Experts of a small language model: 8655 steps.
Below are experts of layer 5 (counted from 0) of a mixture-of-experts language model. Rows are named router (the router's row for the expert) and show model dimensions 48-95. Each number is 50 + 10 x the weight over its row's rms, rounded and kept within 0 to 99.
After each expert's rows: "comes before" lists some tokens at least twice as common just after its tokens as in all text. This comes from a sample of Wikipedia text that the model never trained on. Tokens count by the router's weight.

# expert 9
router:36 44 70 61 45 43 48 57 33 47 36 48 45 53 54 62 42 39 62 52 63 55 55 47 53 47 49 40 70 53 42 49 45 52 52 39 57 45 34 72 64 51 46 44 26 39 65 49
comes before: "==", "The", "===", "In", " The", "-"

# expert 14
router:41 43 50 60 52 38 48 54 69 54 44 51 49 46 52 43 43 65 56 40 52 52 65 51 54 54 57 40 68 45 56 27 45 42 65 47 67 40 51 55 51 58 51 44 37 60 54 48
comes before: " the", " a", " to", " by", " in", " as"

# expert 27
router:41 30 37 65 57 61 41 54 36 75 46 49 47 54 45 38 47 49 48 52 54 63 62 36 61 53 51 45 49 52 52 41 37 58 71 43 53 36 51 59 58 47 43 49 35 38 56 50
comes before: " of", ":", " in", " and", "==\n", "'s"

# expert 19
router:49 40 61 58 53 35 37 50 49 62 44 52 49 54 54 59 39 53 70 47 55 54 60 51 52 44 70 33 62 47 63 45 63 41 63 41 68 45 44 60 60 66 37 44 39 51 70 53
comes before: " ", " a", " been", " and", " which", " not"

# expert 11
router:40 36 67 62 54 53 50 51 68 59 33 49 57 44 31 44 36 56 62 41 61 49 61 50 68 58 57 20 57 55 56 38 52 58 67 24 54 29 43 58 51 38 51 46 54 57 53 43
comes before: " |", "–", ".", ",", "%", ":"

# expert 6
router:42 40 67 59 48 41 42 56 48 48 44 51 51 45 43 52 40 48 55 35 49 45 59 43 37 47 66 38 56 42 63 48 44 46 67 42 60 42 41 58 57 52 54 51 46 47 66 37
comes before: " ", " the", " he", " a", " \"", " —"

# expert 22
router:33 43 52 65 64 50 51 72 61 52 57 54 45 52 58 51 50 67 56 49 53 69 61 46 60 43 60 43 52 63 47 42 45 55 48 48 64 27 43 56 62 66 35 57 43 41 63 55
comes before: " the", " to", " by", " in", " a", " with"

# expert 18
router:26 45 47 61 45 47 30 56 42 65 39 45 44 46 55 34 43 62 54 47 46 61 55 41 59 52 52 31 51 61 59 36 53 50 56 34 57 40 52 56 47 58 42 53 38 34 61 46
comes before: ":", " |", " of", "\n", " (", " /"

# expert 12
router:35 43 64 73 53 59 39 40 51 72 46 48 64 55 52 46 45 55 63 61 61 62 54 54 66 57 49 41 56 68 44 32 52 49 52 34 61 38 42 59 57 54 52 54 42 41 66 38
comes before: ",", " of", " and", " (", "\n", "\""

# expert 24
router:54 41 60 61 66 59 44 47 53 64 50 50 46 47 41 43 48 44 52 45 62 58 56 55 53 44 47 35 65 48 66 43 49 37 55 43 62 31 39 60 51 62 41 63 33 43 65 55
comes before: " |", " in", " (", " |\n", ";", "^{"

# expert 5
router:32 38 43 65 64 58 52 53 43 63 42 53 45 50 43 50 43 57 54 61 45 53 56 47 57 61 52 38 52 55 53 25 40 45 54 39 59 37 36 59 61 68 46 51 39 41 65 39
comes before: ",", " of", ".", " in", " and", ".\n\n"

# expert 15
router:28 45 66 56 37 54 31 52 40 60 45 60 42 58 61 51 53 46 63 44 52 53 57 44 50 61 61 44 57 42 45 47 50 50 57 50 64 47 49 65 60 66 45 38 57 44 68 35
comes before: " ", " +", "00", " −", " UTC", " May"

# expert 31
router:52 53 69 63 57 45 43 49 38 60 43 39 70 53 50 47 33 31 56 61 68 40 55 46 61 44 59 42 64 51 45 61 59 59 66 47 63 38 51 62 50 61 46 39 39 56 51 55
comes before: " was", " is", " he", " had", " are", " has"

# expert 17
router:36 39 57 54 58 35 48 44 49 49 47 45 45 55 33 38 41 56 58 52 58 57 57 45 63 62 56 36 66 56 45 42 61 50 46 49 63 33 41 53 60 47 42 50 53 33 49 50
comes before: "|", "-", "%", "=", " |\n", " The"

# expert 29
router:32 35 47 65 47 39 27 56 76 52 35 51 64 46 42 54 50 58 56 36 64 54 54 36 43 42 66 36 60 48 65 41 60 43 69 33 57 32 51 53 61 43 51 52 54 53 59 45
comes before: " the", " a", " his", " their", " its", " this"

# expert 25
router:51 23 59 52 50 37 27 53 44 59 34 43 44 64 47 52 43 46 62 47 47 51 58 47 48 47 56 43 53 47 42 50 40 57 57 39 72 38 48 57 54 53 43 49 38 56 65 50
comes before: " ", " The", " \"", " In", " It", " A"

# expert 23
router:30 34 51 66 68 55 53 54 44 65 45 51 55 54 56 50 48 46 52 67 50 57 55 45 57 61 52 35 49 69 48 32 42 60 54 40 54 24 38 56 51 61 37 52 48 39 57 35
comes before: ",", " of", " and", ".", " in", ".\n\n"

# expert 26
router:53 58 80 71 52 44 46 46 52 53 38 62 51 67 33 58 31 62 57 55 60 59 51 52 58 54 71 50 53 52 40 45 43 46 60 42 59 50 34 67 57 57 30 54 54 49 56 36
comes before: "20", "19", "1", "0", "2", "18"

# expert 3
router:52 54 59 54 66 34 46 52 65 57 50 55 48 61 43 54 51 61 76 44 72 56 53 34 69 56 63 44 62 45 36 40 54 57 54 58 70 44 48 67 47 60 44 50 49 62 53 57
comes before: " the", " be", " a", " have", " not", " also"

# expert 8
router:48 47 53 67 68 45 58 62 34 55 48 46 56 59 37 47 47 48 54 49 56 51 67 24 63 58 61 40 55 58 59 48 52 60 46 47 52 35 31 58 67 61 36 58 48 37 59 44
comes before: ",", " |", "–", "\n", ")\n", "."

# expert 2
router:50 57 64 55 46 39 47 44 47 63 31 52 47 52 35 64 40 53 61 41 66 68 62 50 55 71 58 40 57 51 52 47 42 49 65 35 66 57 36 63 69 52 37 61 45 49 60 47
comes before: "19", "-", "20", "1", "2", "4"

# expert 30
router:38 38 62 63 64 52 46 65 47 71 55 64 51 53 49 53 46 48 68 51 48 64 61 51 52 57 67 32 63 73 53 44 43 52 45 41 54 36 42 54 60 56 34 51 49 50 61 41
comes before: ",", " (", "\n", "'s", " was", ";"